config.yaml
experts_per_token: 2
router_score: "softmax"
balance_bias: false
init_std_router: 0.0115
lr_router: 0.000438
norm: "rmsnorm"
norm_place: "pre"
rope_theta: 10000.0
init_std_o: 0.0
init_std_up: 0.0228
optimizer: "adamw"
max_seq_len: 1024
Below are experts of layer 11 (counted from 0) of a mixture-of-experts language model. Rows are named router (the router's row for the expert), gate (a neuron's input weights, with its number), up (a neuron's input weights, with its number) and show model dimensions 128-255. Each number is 128 + 24 x the weight over its row's rms, rounded and kept within 0 to 255. Numbers have three digits each.
After each expert's rows: "mostly gets" lists some tokens that are sent to it at least half of the time. This comes from a sample of Wikipedia text that the model never trained on.

# expert 0
router:147109123183128161124124133145153100132155148113157120128108161084142156145133092138091142118136111096107090113141122131096112089134084123148107118120123157128097103166087167067081112133108109144167155132113183139159129101197147119160138132120164146158141154137114129108167156120115156135143156132133184153091156128156139111078128178148129108171116124115120122109140107113165104128134
gate0:127095153130109172158158115124141126143114145133163144158151152142097095075119113164145163129141112119119142127139107157157174152120120124134167077154110091112135113128094147159101148131126134119120116167095171114156143119125078147153117127078151141106120116132152178135122121167103166120160117120158140121143127171128150125141119144111136125125112172093154117115102182082110115094117
up0:116170115139141109119104130130119149085157121102093133077133077160160131132172150106104164137139093136145174130133128128092107080145098107093113141126095163094121138099148137108142113072151119116131108123153129142101142131135153113110147117115133097152132136064140128111136128128159088106159143139092118150103110098126073119147128112107175152119123110132069115157130120173131123141141
gate1:097155118103134122108128147107141145119116098118149148146110105133139114128122115160199119082115131134119111151147162096128117117115136121090123107097133130134153103074134093160142128135149123126071130151159117117117098153124125123114160162124138151151066149171103144125080165148098141122137135127112160158091125170131126126091102114165147142115135103129113127180100155138137143132148
up1:117140144115143096141167116102120176109121136110104124122152148150156111119103146142111129155121134133147141164158153116140142124128207155121153162163086136110150152125169137147124117172135131112109079096119127148110088152115098128103150133150125097080133107138093125162193062106170115130107116127113106141152132124145130145155109078130110103135105156111167114154146136100158131141155
mostly gets: "=", " ITA", " ARG", "poel", " SWE", " Operation"

# expert 18
router:143112110109146163109168111139127139170117117113125179139128121117143078106125160121117122143110127230148136070150070131136101162131137137130126139150156153159152102116154112158170083145133141142107144160105115137106129119165140135069144132109089145118156157094156121105147128144157133106150147126136130140126160103126108162132147144129126129114107144119162129140143174104116103142164
gate0:137130135148079121100109127145138135102116124189082151138125128126170096114110116128084128105130089139181144130145135123117124126137121082132143105115154132114170126066098140153125130157148125132106131089115100166118135120137169111115135153125130127105114129132160152124125111111154105139138138123191156134141156135094145153133159102103158094120117131136155144122149142094128150098125
up0:159136181119081136122077139095133144185145146124131127106103147124150100057172137151161114127139155151088125125142080131130119114119162162123134134128170107137160146157125103092164133125128148133160145180113136112096097129088117122152111139146096129044122130092129134123155077175127138150136110125152144129115139133128142128136112129121113105117137139086195113151114104115134140144182
gate1:109094132135110136133134133076167139149149140154094138134125154116140148106141153140157131140127089123103121131128159192131136154114143104118108105136142113114106132097135131126141118132119161149122121150146136144054109100133114137140071171100111093141139133100117139126160147129130098124098128116136101121100117112112103100085136114100142082149161149103137143171147134135115122093129
up1:119097116177159106141106103121164143070124124121129097171152106151134128121112150119141144105073165139135122124111103120123104176151124091118160122141140095073148065124126131118108097111141141101159109153114126110139116151162101140123134118098107173176125143077164159174146096131132103156133120132085077129130141151134095123093114131111102091076147124134196105134141127091167151162132
mostly gets: " ", " (", " re", " un", " P", " non"

# expert 17
router:120151136131187111105134092153113149103140152150079081097136114159161160154158163115133112174155135163135141119129156087147110107109129105165163148118146164119127150113134135197147163149138124109133145129153123149119143147085125140112127107143161112129113127125100117119135131098114141155125150170115120098122099139142178100144097131160135141113130104154165140094112107148115189189092
gate0:102120127131152131131106110086121067124148117101091115165070159147181105100120115120140081120126176128121098118120160119096136105125142132118159122108146093122069130159117118149127119159124158171106133101150105136152091116131140103113142134156149123148105128114096095118137106130153101122169122116106141128140134129103115142113145118132119161077150177127134172094085088143107150146127
up0:111111114134104071119107098075110139176102145132093112145084152115109092118108098136127131108116180125160086127128127166112141070115128135146151140141174139120097138125153142166161143131155124150125082103170118141123115130108117106135148146149134135162093113136149142125112133100162124112145100128118180131159114157122132134113115140112118127166103169118185176092132110105094183150095
gate1:142099130108146100111124100123149110148142144144139128131153134138140157132134153099167104139152160115127095124129132109158106154097118111145111144102101146080155122106122104114147134135089177120149142148109129146124125160145115057089141108144164138111148153113108135134141174145136128115152084164111110129130128127134144106115093075134138134105127100125118086125144151118113180160149
up1:157131096135147125162100129165129163091115143176128152131127139161123115121082120148119194168124099159118118187143131105113131125163127148147135153105126109156122136108154083141123151119074161129102091131127109127138096136122140118116126121112192141137153156145140082148139104124131129148140153135127150150138129137112083112125140135138177151127153123124086166109126164110162113150124
mostly gets: " which", " when", " where", " that", " who", " However"

# expert 2
router:102135111145147142115183123109173168091096116134102153150119122139104143128094114135126143131107134160161129154125141148101132100160162138067120160118139159102147122094137152125120127128113142148134138149157117097146132159089138092163103140109189134200146115121136114132119150125141137143117133158108079121137152130123115120111104141112119092131130131159154133161172132115136094069070
gate0:128115122162165137132126141131124117101129109150155132149155115131119111124151123125098095119145120099145126146109132102140091161125119126097134114151131108169155137159125113182132125133137105154090109126139123173115090108110131157135130149084165134135098130145166152130119167104141146184101153100166109138082126136109126099117121150132110097123073146093062097128168182151127138138116
up0:119125104153171119135079135142122136133119122119147156137132126129124141095121131139110135141149062166171092141148105129113103144110135149109164124154125135122107094122146169149148168123148096143096110098134123153116091087151104157167125124072108139129102126129150088131137159070136170145115116103147127109148092080123128137122118140152057068136130148138110071145154097144094109105134
gate1:126119138098141130117162135123110092126132139162101124126054134123119113171124120122078107106178145099158103119121160125149114115147126085164166105102148131113154110128149158159115115147134093138124143141114131149148121111153135118124098148142131154147138083161126171160067166129127106113147113137142109151149155131144158137131135080202131104122128158131120148099094164129148138141121
up1:179136152119126132129094119141129137102133118136169139153136123083140135129112108123141158098079123148118125140088162123118129151125106155115086153157075091127136115174125129131118155118093188189132093114161109103122063163156115101105185083080153085077118143115145111164101090139121126141134142114116139128142170099132148097150149147117198160119156068120155123097112123119159087123149
mostly gets: "In", " been", " was", " were", " won", " In"

# expert 10
router:105157143116118168098098120161136131103138115096104134133128142145071166093143154089125149132128145133093101157169137104130149161119135128162107121135144111109122132122131132115135097118112128177087118111135131123137116140100143140158135132085086134099113106137127131089099129079081092144171148112141075128133115153110121138155114136114132126133148110089167128109142086117138119160120
gate0:158144128174139123140147123158115181108156153123128153118101089125119154065131147144089126109139136110155173149152188104129150128089087127148101111144126139113115149109181143092121101126096128137147125155126153155126177120100127104116144100102145144165098129101128164138144151136141138127141093139112132133161108132158120117154150113140122142166149143089133108118094153113127165109161
up0:136089123134110116112090158147100158090159127116145114152118146124114163078135113102118127121140107121151139135149151135135116076062105137129134122096111110148137149141113139137111100140120072137152118104169154100104131123147134105119114084120114178148168163120106101118104144137085172149128103131102105102135144132111088115119109090137120124103128132132137072121103137149118159147115
gate1:104139126106123112105140174145151142142130141112160111164139159124086112126115119127140106189138127139107124098135135170139124069119150094131137119095147093162127094102159107184148085124110113173143141121161080122152116132151128097132137101109188113144127148111175122113133112152132112141125110107120136110131178148142137153106129131117113103083131092144102129142124146104142142101141
up1:108127152143151140128123137117096063140123150155158100155097146155159130187110105167096121148107096121087110118154132148126167165156126106143103133138140139131125121128133110115152146098133156148183130136092090169129146084154153090092152121126143142118175179117131137134153157119080118120141109132119153157151151113175160160157099121168133139157140120113135164151155126093112151111104
mostly gets: " p", " \\", " San", " Ka"

# expert 16
router:117104124108131121085100157058142084104116122169094154103143089139050076171120094084156134109151140128136106162119092136132150123147119109063138141135138114139122161152121103134117126068128101132110121117141097132138069126104127120160087128141134116137131142116126126146183114143163102107094121120123152122126132135099107131096116110084100124144131136116161100087141153126153142131135
gate0:141151137128129113139139123107132098067139138111118151150146084138122149141109108113171142157162127122146171149103125136140141118116134135082124103133124171102099140138127116141133138088103090140135118117082146139111147139160150186116116162149142087139120156145124152111103099146105104133128095126143138109126132174141167163129097125152114127105117101134091175134135138114110137140132
up0:180102163114167120113104107114147131108089109113129122094162132111149121148114171139087138158166138097128146158123121107165152123135130146160199144132137143117094151153147171111136114046115080171111164146125136111170074120146114146131126112136120130135067140099108154141107112083172149171066116133125125112164122115156114113152078128107139143093108107202111145132137106115129128108094
gate1:098129123159132159144096115172180125147131152156147145124110117104145133136130150129132176101135115117123181127083105121098140101094097117134105140154168133150101097167132138126177133137113182134128119108098168152108133080109157103049122148147156144161162115133099098134166122143138167129154197131109128147096124118179102097123119127110095147178135105150175173121121107117143161128181
up1:134099150119084160140143129141156114120127144113120117163101189113171084172135111142101173143135103116135148120128108107110113084115101101104110096110110165133133116109102110134151162110147143124140119105120149101114145107114119152122117106109110168181120101093131134095121099145108102111107145116096090104148123121129133148095112107141098140093180106169099112094100155147112139124149
mostly gets: " Succeed", "Personal", "History", " Website", " Preced", " Coordinates"

# expert 5
router:102151147109066132120124126156080127145154128113127142143161131150170134130101134108176103112111135136092168147100103133155152118119167149120106137139118087126142125128132122106141097109142134161116124140109112093129105146129126127111120101128158101143157153126144127107135127120117129117101134126138131150110143133114149123086131131109151137129091071106095099175148149119126088108157
gate0:132147175098088142139134118134085105135148158119139131131177111101144134117125080110124097165124145123131114099147111144114099127114142096112075160140137120119132126136077085109123133164170122044129115127129114145114150131148107080138073108094122113110122115122104102120145129140165147104151077120147161147159123139160123089096146135075163153136123100093091155109116153087133096155130
up0:132109138119130088148116114132119169142131143132120130138088109132087129144126170134161119102120135127124148099090103106112126156104171128184174149156163131141146123139142144123120116115151114156104120109103111135117081108137166140117148122140160148119118146143162122131101145079100096178135104177136098139162114111132091121159134097143139131172110113086160123136100165152118158113143
gate1:184198116165079128134090106121107141150097122128148102115151128143148151120127152130157089102111130130123152106094101148101085137173146122123158134122070126098130138186125093099161116122101099158130168139115141145141118129147121162106125163129165112109132137131108173118132090135087125141107132148127156139147129117117126160112131121147126105129088131096115119125175116089137083141174
up1:096095090164134137125129149113161132194117134098123135115127094100075114104132107138135153103141178153109143174140116086139131107112153169151114134152148134101115086122120119156143143120052122103143091145116120154143125109159136103131137117109096122118151138157114099132155128123155122085155088166153133100137093145160120097157143142155122148143161083114119184129131132125110127130165
mostly gets: " small", " large", " green", " roof", " blue", " glass"

# expert 4
router:178125094150126140137074149156103106153103140142123076187096119116155111099117076145137125148145109110132167127102131131107173083091117171144141175109093114108101178172125097101098153133117137174107113116129126092156106141058112159179177126135120100112144140141128101177155112139146124147102140155103118162156140139124126141129132125152149096093141141132102126137119161136111137119137
gate0:096133103129131136089118081116161147147117115154155104104126161127096103122103122131107104180128101093169104151127119152115128097101138112130118151149130108127091134095154129109120174157102131178113161141162080099124123160139139144121085166153161148130150126132156113184101094121127107120158150116112108136141103137110133136078120101110119139156124104151153132139129141101117155140100
up0:102059118130066118113138105175068098149145120178177122117137148145133193142165105129137127083096178136144140128142144108144124138091139085162146169127139136102108159109100132091091169106173115133138135129128105134133142128100151148156118143148124111143144148106083107148166124116116158132129073131091160149137142119107136109167111119131161127082145153118120086124077141116120124082145
gate1:136139132136093096160124122121099147158112124124108157137119147152157136119138139148106107120131102161139137140077104150140160121145092134143122107121117140132099131152111168150173160138142144094154142161136152135175150116113165151148123128143128106126095062124175136105142132101133075153163116118145171099124124122136112149135113124155103159124115155118114151147168148123104129139085
up1:182129096136104139081119141120112156133159173122129138123133111120111149113122123132100100101117126107109132128118092136137153138119100120160098122084149097118090132183138132158142122108131140185103091113102098094157143134130138110131121115127150141131109129094171097147136157134109126129124090112125082143148140116110119105108096121154141170123157147126089110114135146100120157143103
mostly gets: " Al", " John", " El", " Sam", " Don", " Bur"

# expert 1
router:122118131059115138120156152085119105106140150134131087103135165120124145128162121117104138100149119124137116119110120099122154124121127115130172080099133111118189137109082123158089105132094153118114131104104093165143132132085135109152122064133161165113119145121065086140136133112098107071079114174088129104149098125120133107153128087122134196090103139133117107130088106110144130109116
gate0:162144160104143129119139117142118138111143184168120109132142152145116110115135128100141116139111130130092090130115142153104116106145145150114113095122140131171154160097137184146102147137158102132106134137105123155156128082136114121099109150136106110109099157099121135111137118105128140110090143149096183136133081135175125082121129118108139113105134107124095090120177094125125121116141
up0:187126128119138080126080090154106112125137125084124136107148121139150122114119118127072110146115117148128073157099137118134152153163115115183119135178113126132158134114072151121098149138137132112116086154130142126082149129127139103134132104092154086153112147131157114149212099112126095137129149134113150124104102117109175128113074109127116095137110127105123133118167173189085136168161
gate1:127132069157101113084162161124117159123127146117161105103130153113129121146092128112136160179134122135097136137140124161104119088103110219072107121141122155138157159164158136140180146160113122116097163141124077090218150110133111120142101111087166151158169125136131119144108152119106108117133118139107108121092119119124072136104116146094125100135158092155077119117109141105097130156122
up1:139165094135125090181117108127172133137094110135112139095118133143093151159140115103103111149147106138140098150108142100170139109106120118122155113076086069104136143122178105120138130165113073143101109119124125138103104074138111115145134115086103123123115173144115106134111104146084117164097130089102163135146101089129120110118168140134128142160140115112122120110155108129124134112133
mostly gets: " National", " Air", " World", " Central", " Super", " Town"

# expert 9
router:151124107125118136154146099143138136144085066135126136150138116145115128125102138169150136112140107110104117166118116140122123163144090118140112115132132096083147103156126146083136105111160139136169132142153187106114141121204074126145139081151165095109153141131142145093134102153070167173130151113147164131105121139091161101162104144111132097128164140088210146136133131121141132130145
gate0:120154153118146139173144163135099184090109115114126148140109115097126134173140103120135161135116129087168150114133157112104085157142097120137141161139195101120094092111149150124109143144172141147149122129154157182105115150167102139153066095149139122136126153140143109123100122071095115138117138132159155107093101134095146105125152086144091109116142133091169083108123084144164148099118
up0:161151139192115161121141125133140108144140124115124126132126110137149127109104139139134122125108117143113148172100133107170122143111180123110122157165132067131140134136115114104129114123098114140157103125139127153119112052133145147151125111143144075140112103150132160135166119134130081127125176130133128144135151116158162108108076137168117066112138108138152084097160210113133133158154
gate1:117142132136134083102154087149110147152132150093145160115153117088127150121165126116125127066089084123112146079122156084102145127152150132147168127107136116121153123121115082107172094105098170117106118120103152149111133101135145122145102098133127175154136127092093117108134210123079132119144111129162085115145141113117124159108115104134121154108152121124137095109161125106134112127128
up1:141126113135152123156126136106152133106170142148140094092125118136125108122117137135129140134146133173105147118109144124116148124120136142134105109162121117132110073127130092147145139100130106122113136122161089158151134137110146169075122127117141123132116132144139145182129089136140061120138136160134115110136152139106109127173131091156167100131193134167113132082072137104135151134116
mostly gets: " became", "),", ",", "\",", " located", " at"

# expert 6
router:147124163125123099154130099150133145125148137127111137142112148134105109126135120156118115107171094161154125155139121149097164130111123143142170121160115122119106107123148146162144130150119079149130099124148130097144139136128173145107141105167225105136103138162158124144119137144168129095120148113115167105190125108163083169126142127173123138192128129108098127120103153108123119133143
gate0:123119148084062083163114133168134127170111171109088098135140126141096122127153114146139087113100118149135125102145112163147117081100133122121165182131083128147120132172130140118148139127151195106135151149147149116123123126114102092144148115155137066104131085120134089141143097121151095159133121159126118117127105100098141130129129166145108149143131180098147182121117079109151145140161
up0:135102126113142135116080139119099138093123119141144080116104112090142117177114139093136126112148127112137134151118135122168092162156165093087115156133143127109109157102134186118145137161097071129113136088122138108153109151120141050145160124110110181162130123105156123138108152144111135139096145070087115152146124128139076126100133132129112130112150119169126114129135152151112131080147
gate1:120148102149126151093120120146116108158109108107087119134160122156144171081098080134113101101119142148108139138082144141102073090102174203137128144077133158081098124116114180155113106125145154130095110158105142105165125137115185139103116154140133163143119112108160106125114149153100099109127163147112157187148095120150109112125125153133114151111096160160067079145129110163122112182157
up1:146143127126168103102118137083129127115115113106063137130161104148086137135123134144131122137171108096166100154124129113149100138125159150110133184189122158132176116131139080131125088111152104098121085090125097097105138154099121149114094130142159102099130132154124109155120114186137118117128136147096120137131131117137112109146160073130158107110120108201122102115154099117166106146123
mostly gets: " took", " without", " social", " take", " gave", " make"

# expert 8
router:131122151156157100136118101152135155126107121099184177160105136132144137112129138141121104138123147094110118144144120124123103145158136158131108090151107108131102093117137106148151078150135129064151103120112079151096134142157116125046110144144079129120136149141164135144120112125148151186138172107142156168094148128107120105136161132096116073146149167164113174123148118138146139131152
gate0:137139164136114128093129079106132118147164116151123158097111138128112120113110112177148147163125140148112084155107148155136108157100128120125113137110088132142104159149149113136142108120145094116149120108124128153137125120140152088099156141138099110106127118144126126187160115131099125144144121114124170123120144133146142118168118125151124127129139117124135147119140165088078113132092
up0:135118104126147120122131090060148103189148084125142156094143122124123112156106152113141126149127142117142100160118098087140190113175143149138177132147101109161121095106084131129092111156088124134130140143130149101127068135113103138113136153160127143118148140083155135125141106116128079148107134122127145178133156098131117152117176147102074128170164092144179118124160152102144150147080
gate1:136125080128111115131156124159153119130089113124154126150123123122118146118109136158129096139097095128120122115143115173109132147104123125147143140087113148164144149137140132090152117083147139155128135127083125127104126148141109122115135127109129153131080128109073128107072091091133086130111160158133100112189168120092125153143076130161104127116134134119089129076143113113116162124102
up1:084134103137121131129136143112150111119113103130140146147135111079156149143108171121097149105137115141128107126106128161097096133134144118137150053092064175148122126113145101106119129092067129138111134141131130100137111170113118090144151112095148147148140081119144154154123133155138121124137107160136100127142155138105110106129083077185146115113121138174088092118142154166084120127117
mostly gets: " \"", " ==", " ===", " [", " '", "/"

# expert 7
router:098146125134131173126126152116153154088171163120131150110132106074104114113162111151089148141144160111130113115145147113156129120159146104168124132096126136147128139152113121076149145140141106133107127120102087132086148102092124171108091164141141178107131073131122145141142161122144101087144095153129120129133122144128128106145132106168159165131158123109137105115162084135115105121079
gate0:128146114147139126132124102107184108116127127151114146122157119138112122135131140135105128104095132090138100128146101102160123139141108107157114156162057153122093129143122114106127155105115080094102154155109146152090127089180127123116108127147150101109124169132138119138148144107094119116119114137143160126171148109146132183162130130147117127149127121074108154143116120123126161137161
up0:145128140127143143121115144113132068182145109168125094133107135152151122129149116152161131123106118172114169143128157123110136167101132129133119125121107119140110064088119127117165127119120124146150129145122113097141084120106075141165116103174124146123089147136131161156129167195163160162130108145118154125126105156101136130117150111131130177102147124139109133096117142161164114132152
gate1:119149121105120146141136103075119154148057068148127119152123162147131102132083148174153117112084138111116129104120090126114167124110161118142113163137154148141120158123123176109138114141136154131089168070133127140129148159111152109085130160104105109140121113137117106079099137109113149110107147140090097110166149124132094163129130154143119101138128126094101139151144073101153081161138
up1:158133099130172125159109146169101146163129113100124125128150082104131128131099141143153103077103138165126150108125114129119092143158139127131116098061159120103138134116129102129120104108094117103152151170142065117134132102070118184125107135146148138116136117094129094114140142153143152158162125117126132108139129083088155158133151081128135165105106125111102086124100074113153131130135
mostly gets: " (0)", " Chevrolet", "present", " (1)", " Bacon", "^{2})"

# expert 19
router:134112127095093072149129143163100125124153111085127081101101130110154109126108112148118151112115097092134121125137131153130103129112110137124166123153136134134153128123130118189103138133143123109145093100154152138102137137097141121127127179134246137091153157118154137124073088111109133127127126133140091140154140106111113085088129081100122130125132101117065114118106101151148147107134
gate0:145120134120144107108091100148173130146105110159096112087154118168130162121131164118133081116153098134085080145119167102141156143131182168103104118174166080137176127132145138145121158125138090106115156142119161130161138090135109114152144142159051139099114096087145145142122092150121108102129184117158168128129134125162163147153099099132150124119140113148120131094126117149111162109121
up0:140083105130109141117122145125106112073133118116121127156125117146139091129151062145125102137130158124148100164099104101161111170121080136103163146134078121141113142136131103146149125124127106162133090090123105094117132139121135172119097115190153117123149132105139089174079150107141173144116156100106148158120126145118137119071134131153127177138163132093141107077145120161097126163135
gate1:120123158130148120119145130172138127173140156195177135143132103126139107121122194183100142161129143158132084090088156134111155119140163062130124128128147170127117130129119194138098088126124109109152090117140083150141122095146161072120097130091163134149084124107148137140104136088122119144135181123097116160073115153122133143150106120150140114124101133144123109074137106148126110121115
up1:106104115143106101121141132110125149104102101110110118129131146103123100145139099118085174103115125142099118130126094161087143149104096118145113132117118109156144127152165130129128137068120123141133107126121119113193129123156076131143167126136096115102150129133070109129106117150151110137159120103098153150163118143139142141167105151142083153125140059131129140136154129141124124102135
mostly gets: " the", "The", " The", " his", " their", " its"

# expert 3
router:104140128119134185127145169114126150157142183096098083119149137139120121135140132114134134135115152147151158126139126094130127109114134109083139127128121148101105150114144169198153158149171125100189161150136112126154135075076094105122105148130119079140101093124108162135115160143158114158119154133147147140169077130154156096090141166170133091131158156168150150140092133149099112152127
gate0:126144144100158189136100128123084123143137111134133113128088103102135132118136141166129059148123143165161119140135115122101131145114117135143153103161151151135111137123148130127092129140132125077121132108118117131113118145155152102130123128160090090094112139165101139122134125134116166151102161147138178092118142131130162102099152171127111126111145114091132095131100141122137173125138
up0:143150114144102103085154122126145144144111128145168159117113126122119144120105129096098173105096156111118150143125107192116085170127148129117132155088123140097146132150131148138145102079156142119127155147093137160155088137147116104112143122107125157091137127149126159121153149173144166132150085107117105137124151061158106124168151109097115172117169103114143119133131127075141088091129
gate1:086128141092107136138139102138153124141096123121123081118125132168111118158113114138187131147175135114131133152137103164123140150149102138081153137160111107105107078109156124135145135100112125106160105107145134137103107136151125103118138100133124143135120131116116112112094146141096140128099138123149143108092158137114142093104119177177151102094123111121139099126119103133128107125162
up1:124150157097124110132118117096094149098120091120108096141139138141146094135132165150127112116098139151126127110132132113145144115092181103151157136118171141096126127111160129127166144151129109104107132100089120142127114140136073108121113158140105143170117123128122119149136119134111134079170133169127121146084124132159112122142147158118120103125125129138183107170129134121136157128122
mostly gets: " he", " who", " she", " they", " He", " would"

# expert 15
router:130121128148134069156144135097143139160134113134121158131151100125100142090138142132120111118112107029120135054177136158137154159145122115143134114115104109113144097097156123061144146097104123117117104148112194148115143150204163137167160130114196100160103107130098133129090155141169140118178161126154106119116113107180136120148142109153157068123152128131100160167140171119154107087103
gate0:105080112146135140125121109108163155139157137124176138118128132162168133105160140160102120127106176137099140103129111144095151120100121129150135145165090128134137151145098137117168109188135113105124096109168133123101141129148100117158115130136123172169142113128166135150144142158152077144136101157095114115114132095125125135146104149135141119114164136143131097157107163134123152126106
up0:105151127138185162128094095098107129170139137113141103136123132134186168119152125109130152151144159129113185135123148123095131137153111118134134136138151110126157130131145128107116111187090087130102134121151137119155096128146130136136083139151131144152170151095141116156128145124150114097123098153116105124082129145150133093172112146111140113112124126147082073108149127132155131102125
gate1:123133141078130165122146102113112106112116090147160124123181110148125145119105146109160122152144119102121124132143137109105126137126146094172134150155092145126112116137138123134108111125090166129133120078109154114116145164144123137116104114140120170172142122122092128144099172124149144111118103120129110147168137153108196078138124162125152134116103072116112148139115127142153078125141
up1:132143137129151153134142115149184101150161151150120106114132103147165136145101114093091136144140113125146064159170165108113118125149102160108129148143138111136133138167160153112102124125121103100142110161114099154089126140156129163161128119142147131184152097114144162138199124124131145082146140146144153104097121132149109133149153146128126108139128118097111135128108112108133119096118
mostly gets: " 0;", " 1;", " (0)", " 2;", " MPC", " |"

# expert 13
router:135122159146142141128083119136106159125134136153135160115126132168158109153127167140129100118146130102139110199110187131119097142131153145137133156136132133148164131144153125147153141138142129164145123164089118153150120134078117144091134120105116150095099118129144125111161107131153133151164078086164143139094137141138116168161099131129105115104101148090162120107116122162125113153155
gate0:153096079184127139119118123134119119096111137107138125146132120099140157131126089124150093160153101101162106122120117120076135141111082092137103155120115136119113129144141128160142091127128141134143162117130164128164136163153163108116094169133108178142122146138120150113103185180149154119161108117089141091109084103111099140107075118101136157125132105156070087141152163089159144080124
up0:114127079095108146130142129161156128140140146155121146113171170119109154127123126139126135185147130128118119139150141149094125145146087139145079150142095106112103082124105104124169057128165134103119171141099155154136140143151189127115116174125150133151136162117138123112138109144156172149139124119133134110117112129112161111083164122144117127124148094117114155098125166147089138107121
gate1:115129081146157115118092148153175145115147140148152092118085138110083118137119106164121071176162135082162161153110131127103140119102120083106137154145127082144138091148152089131146144138110165149141173096120105158140165159151132094136124112119140098121130118186116153147141135139096145148177149143140111145136137130138151169084128124151145148164095146119107158146130122148132141138165
up1:147101095133103159117164146090126121108111125119149140108134116133140155112100142107098110120122145096155109108120095138151160125137138093133130132119085110115142144133121148073123134108124141130112134109131143072137134085179108129120117134134106136118174129151176145102124156115133103130103099143150130145134116096127120104162144081145082096139164128150139154169104162143112160104115
mostly gets: "\".", ").", ".\"", " V", ".", " US"

# expert 11
router:115105143143120177150131144110102121122116118171125120103117118122123154108109173092148107142122139122117120155124134144128124086101116113087120113139105127156084187079113105102080128143103142099105099143146157083145164068120140096090099138143048105122105137119130141133096137173155132140127090106133165119144103091176109196108101122114111141117110159148130117141100137166101141177136
gate0:088140117148090113147143094096122071122103184154109134094146140134150129140179139137166096122125106121119108139169140151125150142135143188132157112102171114145123157107131157109154142183131171148148157118133144140132142141062101127118140127140141140118073119158098106099116117100154125141093108111128156129129144097171109137113140099115131088157129147105150162144143158137133151126099
up0:108109122143173106136088128153125129132135087125114128140183117138175114122168133174122130165093081119143131092164109107106119122135116093166123113113113153091136110146133122131145102095080090119131101170181119121131098168128088136118091128127114084118132120129078151116121131135127142108153140149146122107119121133086110105135172150136145112102144137104089137118121088155138117129157
gate1:113138092165146103089142177114130152125154121139156126112139168152135098162126133110134142128096101155177133134157155110127116131131151150106138100152155168134097141136100119111132139163149108129096122087148143111107115134107123101097121162110126144123116154122155152102116110099150152133150132096175144152171154110068087171154124132186087155077150128127149100125139130142098127128117
up1:135150123142142147092154144190124125136138129127114119129132109171144162166116154121135113118143133079113113109110118116084144138133109129144143118103091091138108112151174128120140161159108118104122072128114166149179118137143099164123109113140123098144174139141136102141139170185135123144110097180097144062122135108131154128117131163109126105154130121156115164108115135161109072140120
mostly gets: "|---|", "---|---|---|---|", " —", "|---|---|---|", "|---|---|", "On"

# expert 12
router:109145135141138059128163097167125117115095122139136128110104167112177114163131143195123148172126133112120128095110141112134124141096140110178092120094143163138150120121091150094129140149137180113115148105153076130122139172094098117144118122129205199119122124145119137127087161155065138112144078141111078113122132110152119124150109122146064194134094115141142117128117109111114131121120
gate0:116131158142097139091155128093127111103133113136102137098128125139115132125127159120126125099133146092108139136126148132123079139120123124142131129099116150141111097135109134117156136100093159129130129124142148088094116119123168076077135140190203120112096125152149145131147146141166137119127140127124122114160147138076153100127137112168106100172203122119148126129131166096131151121134
up0:092116113158131152135106104109146171176141123151080165177170123133107093120091080144168115174133116080151105113073116144159138155180142138106143135149174138113122065130116139150108087147141116106126142161131145119118122097151130170125155097119096139124182128110150164104139088133127169145122155115139125153138160143115139177143116134184160132134086158133123152148134158137119096120121
gate1:110083108107144120109074141133121098123101144116116147111137137121137131090058140155106135130139177181138080151152130144114074106125140121135122136112109149142120137133132103147082157156105141107052140137156102176109171102109135188131136166138127108129131186105146126104123086110134155134127153126120114111103119116122083120154126137111094125148126089180129117138158142119129118157110
up1:136130126192082146116108138121078122132137164166155107135149128103137129106132149119106152101125166113105099139137127125127111152150109134134129120146120124118145132088101127142156106153104086127141124153109156152159149101181097153145137169158144128132074117161103147100112140129074138135108102108127110113109195109087120143134134108096129116134114127135135159091164125136116145142132
mostly gets: " died", " available", " degree", " debut", " events", " professor"

# expert 14
router:154147144144132116138106121100109095143156090146139136137143138157111144136150102105140121132085141143136125150126147129118092144143129108095111112145162114141119112155201142101125147082124096084112150124131129118115142110109133129139168152118093147098077113101107117135146084112117105129118103066058157085107098139115137161158143138107127140140137129126118150124139155144120153155164
gate0:146134184143092153091079145132133128118173079122152096097118130130138100189116152112146145139111168142162165153127144129115133109149111108131073088123131131166134143150127137091124163145124142107129102109144133163118129140117133142116103164126123151091123110129126121143074096132121093089173147136098155140182131143121145151134184133065089129120118140096106146142120130151134129121144
up0:152126137099159147131128124131154122137094150143145141138080087167137129116135119162098143106093107144100127118113157174142093145126144157136127102147135152170114105111087139102136149119115147120116152126128131159121123130113125133120132111140111117167131154136159120120112131111089134147125124095103118109130096150102117113165154103149127087124155120162125122105111098113151140114127
gate1:122165085163119135117116160127106130123132171120065112130098104149139139114123143113132171117118158143157190153081141145125138140111174090121115120122138078130116120189131160116132136126138089151130100126145139145139140181104135138131123170140128144121116165099159153104097135124100124078127096103114160111099132140136136129143104149112110165085177121128098130144156145118166121145111
up1:106138112065135143090174141130168119131122097132138141115131104099148066164122140155169160136072136108130136128123171111099096095042175105126150100101127117145091120141142105119104124096126174193109103161178109189081065117146112142109090112143151126121142117143108135096105135141082149109147124161118166141128131130136127109086125124137117138115158156125140131148098106153137165134158
mostly gets: " 4", " 0", " 1", " 9", " O", " 20"